From a checkpoint of a small mixture-of-experts model trained on Wikipedia: a sigmoid router, a shared expert of 64 neurons.
Below are experts of layer 12 (counted from 0) of a mixture-of-experts language model. Rows are named router (the router's row for the expert) and show model dimensions 0-127. Each number is 128 + 32 x the weight over its row's rms, rounded and kept within 0 to 255. Numbers have three digits each.
After each expert's rows: a language model's description of what the expert responds to. This comes from a sample of Wikipedia text that the model never trained on.

# expert 32
router:160158169159105082116147144081110079092123116137168166117127079149220111104114163116134106133174119107119089180141114152162083136090201104122179099052106096129127113167082146115162164137093120203116160114175139124083165111192126075157163144107064088128129130064091106071119165082139115147140146081158127164126142174135148087139165141133164152119136130139170123141086127123144169163130
Hyphen bullets opening list lines, line breaks between list items, and pipes or colons in infoboxes and tables.

# expert 54
router:189129091170104135080143114079082104114128109126199137085158137115161094083149155161140093142169129118107210127107142116148149144128205133159167146099130166137109132159095191116137163102142168170077162150096117139120173118167083126127099136109136172166162176073077083141122142144173126153141126141050115133132114158178157163179178161145107129110104208173093135155125111168173123129139
Word-internal pieces of place and team names, especially w and ow pieces, such as Runaway, Rockaway, Galloway, New Haven, Red Sox.

# expert 61
router:131123150100193154084156146098146099117142062129144132163091079107163059102141147187148121109107099133114120120105138169159118137110193146138158106105169134193088114190061101151144132104160103174140145094169127126129154111156094157107100086169099146213150150100108126103117083100086080189121143114121066159145140170123175157138069129149179114166135163101127101118103159136202132103094
Middle syllable pieces inside foreign names and words, like et in Venetian, est in Lillestrøm, ocrat, plus non-Latin bytes.

# expert 63
router:111082161135138129108130112056148131139077122161133161120109158116148107135100199175127072127137127107116189116113101147132130078101196140148122046087153134127156173160128174148139160124148101167154156083167097138120157145193141098135103125069111165173133091067150145083093133107066141145111159095103138251179149152123119134148128132113186147127144134122116118181089121132154162125088
Final year digits and biography verbs or roles ending clauses: 2012, 2024, died, was born, served, located, politician, footballer, Award.

# expert 36
router:152141187130083096147122133085135135094109088161186098148099122104194102104097219194147123112135093135135135164098110111109173096070185127090154084064081111153100133140082135128132153149112131222130137129144136083124191062216143092115140136106156099135118152093113129065130154118108125134132120125115141196091136156101168122157172123132155108114149137141139119132121160169149194117142
Commas, parentheses and line breaks after names, places and birth years in biographical lists and infoboxes, such as Kyiv, Ukraine; (born 1983),.

# expert 41
router:168094151131080120113112127027137114129113113168211182095125107091173083107121151191132139113101136148137130154137109118132147123062182093083128092085148114109135141129102171139142110152140104152124159152180155131079149083160140112102105163123133095148180110094155127093127150159089151094136149107090144181188166103112114201146167161161167175096040161143155111126120114141134195150146
Capital-letter word starts of names and places after commas, pipes or prepositions, such as the M of Middletown, the N of Nandua and Mississippi.

# expert 21
router:141136173122130115102120141064106121148133112153156156134109104097164086093104201133122119130159070098145196191129144093121141074104136150160152076106128144170060147147102139127165147169136156170116161093155145085083150146141151076170168107115134166201148168136135085061122168098129063196150112106111117178168125185131149129160112139164166133146137121129103161138144139127202197149131
Final pieces of foreign or English surnames and place names, often before commas or table pipes: -ić, -berg, -ford, -son, -ski, -ton, -mann.

# expert 2
router:084161132155069127112108132077148104085166114113118140119138110117151140133148171179167149121182132185080130173090165097099143147090181075093147127050147141135117112126062202111130155130099149160113187115152142120114195068158123129075106095145123137210136128110104127121077125121113102101104136105104139143178153145192150174156144188175184136127120129156150163109124176130173154125089
Short lowercase opening pieces of ordinary words, often one or two letters before the rest, such as m(ourning), wh(olly), th(is), t(aught).

# expert 23
router:138100152139084093102110133106132127158122100161177143130116116152133091091136178142113076138143127120158144134123121111138103153101181137108156093062112116185153179129144162073138163126092106160140147121147118096099146081202111154126098097110147141152181143094095121093072112074116058172096088067157124190159163211095153137100192196100129138106086121122139145192101101136185159151108
Verb stems and common verbs after a subject or to, such as would, wrote, claimed, helped and happened, plus sentence-final periods.

# expert 14
router:109137177136137108094123150100113111156113071127147114138077103136170095150135143144140085112191063094151188142164084145162147094151187072139150086127182121160103127126106135100175148126163201156120168125169079097074167119144133106154100075115136185134180142120134078107147106143112163183105125087114094168168159149103153115134149185149187132168138191135107102172071154151182117142112
Middle and suffix pieces of long Latinate words, such as unpred-ict-able, err-one-ous, -ation, -ment, -ity, plus words like development.

# expert 49
router:174073182090133101139122121100131110121131064145170166144104087085084094129111180129115092128151154175152132116159098129126127126148184109116127115130179098139130161123104134084106128147173086168075125052193090067080131136139165122128145109159136077176186097077057144099163104122110095123091140097088112201165160148121138111127117152127141166125133179168129126182088133141188182152139
Word-internal stems before suffixes, like est in festivals, vent in adventure, clus in exclusively, and st, represent, express.

# expert 20
router:121134147122117164097119126077146111148106079106213136103112054124158135077130152189098113142133107106088126154139122164132125098148209164103135100109105096154122191182053186100203151136116123153102153123159134077120173123160136143147126094149173119132138117120069087113100167092148085144089133117123176182191123106149128154091149168144181155107150122143188164137153119129184116105175
Paragraph breaks, == heading markers ==, apostrophes inside names and lyrics, quote marks, and clause joiners like ", which" or "but".

# expert 5
router:134157176144163139115138162098134106150105122119161130083088064146196126081164164148162088116178131119099153147139113141110137117138215138056156086075106109144150204173102140099165152155131162158110180147121170083123178090139170087115112061175154115128146151102131057098128153089089096124111156091108112206169169139131145136103110154190176103125129127111149121139128111152174155135141
Line breaks and paragraph breaks, especially after table rows, headings and list items, plus opening parentheses, quotes and sentence-initial In.

# expert 16
router:158150169148185154106103126125159059117103107098165159144109127129140100080118177177101095095176130125102098111143103180158136094145171138091145162074103070128140170130046125085121156151139134199086182066134141120116189087155099113129167131127147110181152119079129098098122156119100114198131094069123136214150163128134168144151126134153167185134139159098172143127113127160147165130132
Space-padded tokens in tables, lists and dates that come just before digits, such as table pipes, "In " before years, open brackets.

# expert 26
router:115107104155085116149092097029126102173097043137201089112144083060107110158111163144134108123141085163127060160098124140141119120077194080127144144067155111114114131139082170117148114149178119134159185156163108132117131084132173129193150101093119094166182114100142134108160161106106134081136114149109137153139144153123109187138149128163099151151131157151164141104118106187172157167097
Word-start pieces beginning with l, d, sh or fl, capital or lowercase, often opening a line or a name, such as L, Josh, l(unches).

# expert 9
router:172099143107186091099077131064111154141174140165164127126110087146142122157131179142096060051169111121132091172156109117170150168169158118144139087070125128131068166164158160097153119117158126211145179113166096117090187083154139084149132144121129119164149126089112119111089135154115099118120131129070084171165171117121121179154170166141145124138159131154105170198144132149173149088126
Articles, quantifiers and number words after prepositions or verbs, plus the adjectives following them: a, one, three, some, other, next, large, own.

# expert 55
router:128122119164141120069097132128121149168129124143139137100049102127133168114135142122104114142144122162106161123117130139179123106130171111109189144036121134175096174125127094093105167123094140154130151114139118117126177127144168069118197150115127141243154079097101155072090155096089136106154139121094108187177207138152157176124161133152135176075137158124133075145088149162168129156087
Common nouns of society and work after articles or of, like school, art, law, music, students, women, business.

# expert 15
router:153116087173138124151114142097139103075150071153181150161078143152145132157068217140112106098138121120144132153141116125176147127118187134063166085082105115141137137179080155116143190139129141141097181080133130105078149120178151115147177115090191142189135140094128101129088169124091111118163147102123150211194170158138118150143112168127161167158151175182144108117072143144145124123111
First digit or middle chunk of years and other numbers, especially the 1 of 19xx years after in, commas, or table pipes: 1986, 1887.

# expert 48
router:138171153089111112111140099081139133119151112138169159124124085129159101099112196115133109096154118150145129122101081138162137101105164114116124077093120143160105144207105162153129127107134103180156178128108159091127196081209126107145130171123172155120196149116064079088101114161146091184121132095099118204165143172125160159138182136170152145147059129146165109116098125121210137091099
Clause-linking words and commas in narrative prose, such as which, that, but, who, while, Meanwhile, the comma after dates.

# expert 31
router:127109102146113106129154140071126086113171125142177120107081129150120135135139185197130112092114153125121122157129121097154119081092196114177157092057097113120135157131100139121186130148147101174150143124138135100100162151201144092128109087101103095220185176142149061131111151171136097132140161108110135182163128142100180138157113151141188121130140143160154106161112159206195187125161
Numeric pieces inside coordinates, postcodes, vote counts, road numbers, dates and ages, such as 37 in 37°07′ or 87.

# expert 57
router:193145170153092092086125121117125137111145093156175134114116144102135109105064177127094083140090087070128156166082136101142138126107171121101122094113125164125081167107112153072150160163102129163160169113099157138122138148157099113123120147167113136255144141058093134088081139085085097160102103126130137149170113168144143155169112108171129139124071157165216151145115136170141118151126
Short vowel–consonant pieces right after a capital or first letter inside names and words: app in Happy, att in Hattie, av in cavitation.

# expert 13
router:124123133123077138046111141080116056081110130171164160137080115102146096145129160221119131059146060109122111175127083161177115131083171097124092076100102093139047142145117171140137147131087150131103151067118117110070145145145114132152117111059119125141141098118081120095093159136151120159110154096088131157152139170123144149162170146175184159110115112105120087110159144163171163136123
Final pieces of personal and place names, mostly vowel endings like a, ia, ina, ra, as in Sonja, Arabia, Korea.

# expert 44
router:126122134153092104135099089043119124164176081165216119123133086071116134099097189188118107110143083138100172093112156130132162124123185133121141094038101124149086122165110149089179129149138166124133153140157173105111143129171156092171137110109157124209173139114125122094066185075112104157135103089094125167152117162111107167163113157141114159092109109158158115102123115125130192142110
First pieces of personal surnames after a given name, often English or Scottish, such as Mc, Kn, W(ithers), K(angas), R(othschild).

# expert 37
router:159121156128126104112128160094131122118133061144134119118079057134111127175097196205120134144146103143101166139104068140164124180167158081115148049090123111153088184148132198130154126116119107199126177105155114132089173086135127132164147091075132152150130174111098144113101150167073145130163100084106129147170181143124160159162129120132186121135110137182107119151150160123176201099153
Possessive 's, his, their, its and the articles before a noun, as in Wright's design, his campaign, the player.

# expert 27
router:158136172117091124135153168119085139132118143182144137142119109105176082146121212165129137133153127107084166165132094108165165136105155107111110111079090154156160159161181166085162136131106142238106152131188120141125167111197152096182176135085110135139204141110107127096066137109119074138088123084142125179137123172083128161165150168142132148155105121115136116155098100132179179116172
Forms of be and have and the words right after them in narrative sentences: was, were, has, had, to be, not, particularly, known, found.

# expert 47
router:130103140159109137104086175048172127098129103139171172107157125101130107150173156183116106102165084101109148109111108139191134101097142093125174098116120116169117160088092149142126147156075155144096134140136074145118138089149134097161142158122150092228170146060128090070105145098072090149089121132130160135185163184096127172136139156160169100170115148148162139095114184173186154124151
Syllables of transliterated Asian, South Asian and Arabic names and raw bytes of Thai, Chinese and Devanagari script, such as Fumihiko, Dadashov and Kiyohiko.

# expert 0
router:151154135160083097064143167102143160159128083166140137095094112102149100053087129141100085102161130111110148189167144132148113134121162147135154133081157124159088152155163203119138129150129101148169199144122115105097182134132136081100102139120136185220179118101111121125111142107128136205134147106110104159201180118158141111109170141125142168126086185120191120159071156172144147111153
Common nouns and their word-piece completions for places, objects and kin in prose, such as road, barn, brother, cross, houses.

# expert 28
router:126115139145106137110099131072132053127151098114180152118145082119180112161090161129125149078149076158124085112125107154142132157112170111127116121093113117104123141163094152098096171154109132128113149131131119095071171084163125151148172089116142042225159140148107136144137126120106122135066126116087121204160156175088172159121176137152117198134072197104194164155110115135151184118127
Lone first letters of split words, such as s in sacrifice, southeast or sons, n in nutrition, plus Greek-script bytes.

# expert 6
router:106100113115147095114085139068111104129165078178207116123061114113138107154108185143107112069122143116085146139119098112175106164095169120156123086072155082119118145131086124159139141176120084150066155104165153139076130145169108123110125150093126074176178122121147074121088160131091139151161132090137093218194150171124132135160168177132173129096119165159176121170127132147165129131085
Digit tokens inside numbers in tables, dates, times and scores, such as the 00 in 18:00, 2019 pieces, 49.36.

# expert 17
router:185131154127116118061092161074128087119132070144203157112143109119154103103136124191142116089133097161156116132150096138176161101102187105133175083057119109121133178159093171110137111140132169147108170126155120065125152122146144081102098143128147118218158133138129114099107135129096073114113072069092114149166129158145183178138120134175178144122111202120133082126097125165158179143121
Middle pieces of foreign proper names, surnames and places, plus coordinate symbols and non-Latin script bytes, such as Casati, Reichenbach and Thai text.

# expert 58
router:126107145086093103101124093122113123142096136133122226125152121107167110127110168163114150152174117137146146162100138149159143102052161120142101134090113103130073147109100150107118144151121182150097206111108145122070169100130127137099127085096156108157210158121093120061122178066119120145108145137127103233191158116173164135144167175145144152107127117184158126156122119164210122128129
Plural suffixes and nouns closing a noun phrase, such as ings, ations, ions, ians, and words like years, they, games.

# expert 39
router:133117144112158083074133115075115074091108113219153143106092087111156105133089202150109112088166123132120107149144059116116154114082194116140158112115125116120089146099069196146155144162086112161054133149153136156117166138187142126144111110097113124129154107112124092126115133127148123164113101069101156207128171205110166163117156149116156178107113129126114129167110101156197172134166
Sentence-final periods, often fused with a word ending (ters., er., ing.), plus ending pieces of Spanish or Portuguese words: Coruña, Meteorológica.

# expert 19
router:138130141158152104081106124086089115173140085202142078102105100108115117103090164143117064121175115118097171181082096116142133091120195146130111099082140122182122133116130158135145100157115097215127168171177133156070166075118159136123101110137173124168204137074114130070124170138103100129155132123133128177180180130154190088125156154129169122133116164142137093197124101113135144166127
Sports words and table structure in season and match reports: season, round, won, match, medal, plus line breaks and pipes.

# expert 60
router:130133150108115108071114127076128067124137104139159189107068084097144103133086152143124125095113108142107185130077091115161103095081167155139183091077116090134078158144108137114167105145123142162097190129174142133080163127142087110159104129065101182142188133100094110066110149142094109149155138118127136180154185120139136154198118149185186146093134128143128131130137099181123181194084
Names of countries, states, cities and nationalities, often completing a word, such as Arizona, Rhode Island, United States, Italian, Chile.

# expert 22
router:114156213161110119138118135102116178136107087072171137158102095094119134137114192187155123111156096182090156140115111137192132156097201076113091134057109127123177168187138122121159164172147136156105171124135143081154184108152115106155135167163111087199160129085112099117082153150134153115181147116100151180168146113107138162109102187167135158195142131110139100138132121120120148163094
First pieces of words, such as capital letters starting names or titles after line breaks, and Latin prefixes like dep, comp, sub, sup.

# expert 59
router:134097145188122138106102168109139161140156073168160152086112081126150106138120170142154147090184101146087121135173061151143123133142198082103158123095065094157108155170092131093114083174146177105112161127161156057135154112183111079159136103137131077194167124069129051133133143137160101120168187138119123188113168158120161158099129138155163179152156131088119138167144105138129151140149
Word-initial prefixes and first syllables of ordinary English words, such as un, re, pro, ex, dis, dropped, trip and underrated.

# expert 33
router:169107172154162157104139159118134108111117084138153173118092072134158061119104228133121059088155112126120120113135085139133095105104164091082133073079121156179091154069100163129122146123149099181132132090133174109094149095159105134113144124107163111141166106099072142068125144117149067097127151098104127127184128159086104084124129148110143170045088165171135099118139175118183103108117
Clause-linking conjunctions such as and, but, as, because, when, if, plus inner word pieces such as it in litigation and us in enthusiastic.

# expert 40
router:169128138107179091133089150081142115125124132166165133085137080083194101135137150151178132085220062100156116186135083119137165126073195116113187063157151146130086185156130118125168125114135128133165191127112118146123118143158170105152116098111122171159164140059114101107098172084103120139140099096105100153151118145155109141123187150146158118112131115121133098154144178183130204155153
Middle or final syllables inside foreign names and place names, such as on, in, an, yan, in Maronite, Sonora, O'Sullivan, Mersin.

# expert 10
router:144084167152132118096112140119153125090114089149135146105126100069195095115094215185151117120156090165079152134170077136116110109095181114118138063125133148186093159104077132135135143113139135229101196145170151112095159072147162129145132131105128103103165150103102135104130150152149103115131144134079113192087105146133141136120153109130146214100121155167153110140114158167179185080151
Conjunctions and prepositions linking noun phrases, often after plural or abstract nouns, such as and, of, or, for, in.

# expert 3
router:173122172131126131118143121067121123074085115091173124115125122093119153122121173191119083106156099138086183143127151083187090158127178080098125130077166096152154127174093163112208157164125148184117178127117098098142136102167113127163176151152126099169126152147095150150138110111102122145128135060119155172208106126102160171157151154187178173150062161145085123153119123150115139181118
Single word-initial letters or short onsets, mostly P, B, C, F, p, starting names and words after spaces, dashes, pipes, or line breaks: Physics, Branch, Cairns.

# expert 8
router:142153155123111131068119152092157175131136083173180151101124094082094111105138183147107096089119049153111154150094109118151157143090160116118135064060087151162148151151135123122154128159171119137106150095109172105087154118171133080117146072127174111216140110070132124133071200138080100160186112143115121146127160146128152185138145138196139119096072152087122108117076135150122169102134
First syllable of names, often foreign or accented, in lists, tables and sports text, such as Mar(ianna), Fer(encváros), Ah(med), Sal(a).

# expert 30
router:125115137131127112106118123077162094142132123181126124073065093144118082138128171151104107064168121168167129158140089126189133154126145088153141091069152157163124185175159092083132174120109093189132189100164133106067190120151102078183142087093088160198129158113149087124079150137111125133121160118106114170128191143119129169170158140164169167130151126167097160136089112149179141109116
Adjectives and quantifiers before nouns in prose, and adjective-forming suffixes, such as several, many, public, local, Medieval, valuable.

# expert 1
router:123109150164137112093107117091140098123148122173178157110123112106151121118109170177120109165137114159130092152117107112150118139079180078156163125126096132116119124101060204163127149167129110162081148157205169122128154130182155122164167138122116129138135138106092097099088152106100125166121124100104152233234191169136170173093178109117124182109089122120153144167078111131156171144095
Periods and period-fused word ends closing sentences, dates or citations, like 1962. or (2013). or es., plus table pipes and ==.

# expert 51
router:137144120124110114065133120092136074153130100115136144141058116083136111130137175202080138119136119140122139188088123160143128118126204149179134139053161138152133169113144121138184160150121138160113166063143082127092213080142139107134081155051137155191142104058123122105121160147138164170087147129141114174152145152149156127130160107117155149150112095154151131200117179154169114172155
Common nouns for attributes or categories in headings, infoboxes, and tables: name, population, district, election, role, town, Party, Metro.

# expert 43
router:141080141137112074075151157120096104106108076141143153152075111087170126110113135159139132128149139111117173170131124162199105123070149140146163065088161099169073199129108161134141176147128131182118174107161085106054212124151151106160150117112138134154149108111083089107117160145101118142108126095150066179145147153146179131138146147174155159120141198184106109149145176158171161149113
Suffixes and words completing names of institutions, government and military bodies, like Intelligence, Security, Communications, Army, Police.

# expert 53
router:127151139145089121094093131097121128117145119169178151128078092107179137126172184162109112147194052144152114103105124122183144124138158146132148109102099075130083103160110145081166151158145129130120192132114144140091177130134170042148098102115141103228146144095151142130140170104151079161077132066095109183161111134094129176157134132137172169130118192151128097172109187141116178126132
Pieces of scientific Latin names and biology words in taxoboxes and species lists, such as Gobiodon, idae, crassifolia, species, genus and protein.

# expert 45
router:164101137151092122103148176109161165103138096211141129158102060109108105130153149218107153088167076136078124119097112134154123149042171107089152110091084101133101142146132171111153112128148106191090185138188131096125134082179113087151141134142140143156181121113135100127144133127098102095165113145103076193146098107121127150107191146134143137108073135149116112154112135183201162139168
Prepositions, articles and auxiliaries joining phrases, such as to, an, with, had, would, can, without, plus the Par of Paralympics after Summer.

# expert 52
router:119065152141142178113156158141146129119225137115184164106114108106164115110125142138146097101103086080121142136121089145169124147114184095131134110081151095130075152119128141115144150114147121162109176156146134102142183085175193161182151109112182115227174157058130149091104175093137150071140157092102056129102168105145158131103126193127125164157123160119138088169137128151147165123136
First stems of longer Latinate words after articles or of, such as reg in regime or regions, ass, cons, inter, cre.

# expert 34
router:147108179140111108090095168097161078163117089181125132124078104141185097100100146145112113132161093149092156173100153139164108164104158101150165060101124096186085201126134160100152160174146102189185162081150090085086168100145133097166113107098106128164169145128141109085098130187081060118141132134156138161158167157129175117162155114138150160157155165143139125152118120153152102204136
Words and word endings about film, music, TV and albums, such as film, album, rock, Best, and completions like F-ilm, Key-board.

# expert 46
router:166107115162120124116111131065162130147167081182121153123079118115148128146070139142174097098120088172099179112133110183109082162101179054109142094088099126151133097171067143164162166126152138187145158116107098137127171147137118127160126089144127143197158151108124122160101133092101153075147164058149123154161151148177134155126120164126108132152055196123157120171091159135205172140148
Word-initial consonant clusters and short stems of split words, such as tr, gr, br, str, rec, and leading digits of years.

# expert 4
router:124110129166096121102092088072135164173114129176185135116110121120176051089132193153164055116171132121112157139152130131165092168112190108107094068091087139159167112075127145104167150134157104171123152129138133088095165072185108143130088108119118141159167116111197136121088119080087072140115106105133120190147141134123179129111130137133143132089184154157093165170096100159169169106154
Prepositions and particles right after verbs, completing phrasal verbs or verb phrases, such as took off, seeks out, signed on, cared for.

# expert 56
router:127110121100147124053151142111156091172114139146118170081101143124135133090122151182081120127157128134107139170101139145155111121060148095157131104053123119168110152135115193136134143131096129161122209123112121127092201129159166070129134149089162151143195091068116114104118135115106124189143159129109124237123145146121164161142166152135149199152104132158167116163094141192176128174159
Head nouns naming works or organizations after the or a possessive, such as album, series, book, company, contract, province.

# expert 29
router:129127154146093099121120182112131084137127121154168137127078087110187058152148187135133113146132043164133152166124101159170126155064229136142138126073103120158148132168116112141160158094122147200147116110137146106100165061129107065144108109103126093149173143090114137127155177107143151158104197095144099125173154152116115137129159087130197140173121106183149132194117157146161135138137
Structural pieces of infoboxes, taxoboxes and headings such as "- Country:", "- Clade:", "==See also==", and line breaks after table rows.

# expert 12
router:184147137106119113153161177088097085163134128150175160161146139078164133091116185187076101115148083093106156140124109092164155094107188149098096116122148100136117125075096208085123122136130132155107118136119115097141147071183140094177142132146171147163144122145143123089132132128106115120104162115118103125110109194131180131163155176140145177090084150127172081162073187187206170164125
Single consonant pieces inside names and foreign words, table separator rows, and the verbs is/was, such as Marg-ret, Šťěpáne.

# expert 11
router:164146158148082130124117119133186111159127102181202125139099109106177131067159110113152082125147110153144144112121071122155125095051170109121132139045146134153052170149135105087119115117113164150104172090192128138099183129167130157169182075122133132224161125085112147151132101098096093151113158066131084139137160129114140120127136122136169195119102146130174111159111152129130156180100
First pieces of Latinate words that continue as -ical, -ics or -al, such as com, prot, design, equ, publ and mechan.

# expert 24
router:127077175119106113112097128076130090120056088149203174115105113126162145096108161213119128100128116097127125179102136143181135121092162118110085089077134116118120162107120210145128162173120087151130162104168123085094149088145133130123147144174111120195176149134115044119095174181082112153135168075120161172161149127102158150155140172148197146108102142131145149141129116095146163154146
Single capital letters and pieces of all-caps acronyms or codes in tables and lists, such as BJP, JPL, ATT, AY-3.

# expert 7
router:140114131138107131131124126053104108094165089143176112109093120142100133165142150158129128096118152082106132142125087088197124135121182111132108078049105091112123164161090164103193122109154096149166145108150143139045187155175126116121131102096112095196208136124124078140119149142104121150164169096102109207156142172138138148184107130125170086127104144146149114186123150193185139111150
Number tokens in sports results, election and statistics tables, especially round values like 000, 50, 200, often after pipes.

# expert 18
router:111088113097124113078136105063132074111091125179153123134103106120130120098123154146097135127112113145123117198102112130195122127111192157161110089080111069157146164102135130119099118172114089192079215081193148112086152115144166103137092109098131166214203114070153123110098166152057132159129137097131127173187157122126146120151129172109159124107098117139143139155151122129183154123124
Cells in sports results and statistics tables: position codes, team names, racing entries, seasons, totals, such as | MF, Racing, Totals.

# expert 38
router:160132103118146095067153141093152122087119100162150137114079108114144106124119145146092117079102099141128135169120100098192125148135162114108124101096112061160082180148085165089142143129153144228109176097153135122038197073140107072129125098148145132126136163113100122091072134157105068098170143075104137194119175124121119186136166111144157125150119159185117118123162179147140166155109
The word the and fused forms like of the, in the, The, sentence-initially and in titles such as Back To The Future.

# expert 50
router:121130161097110137114094133069128076151131134149143152112099126129159093116105138108118134058139130122133157142093117137156104097092203109165147043110078110120089159157150179127155139117097137171097172137149137054107159151143135107184159140069108154169183120063134103078094164147105127162164125061107156165159105155153173185185098130177164172115109142153129107115140143174174189158108
Subject pronouns he, she and it, plus surname or place-name endings before verbs, such as , he was, Garsh, Perrone, Asheville.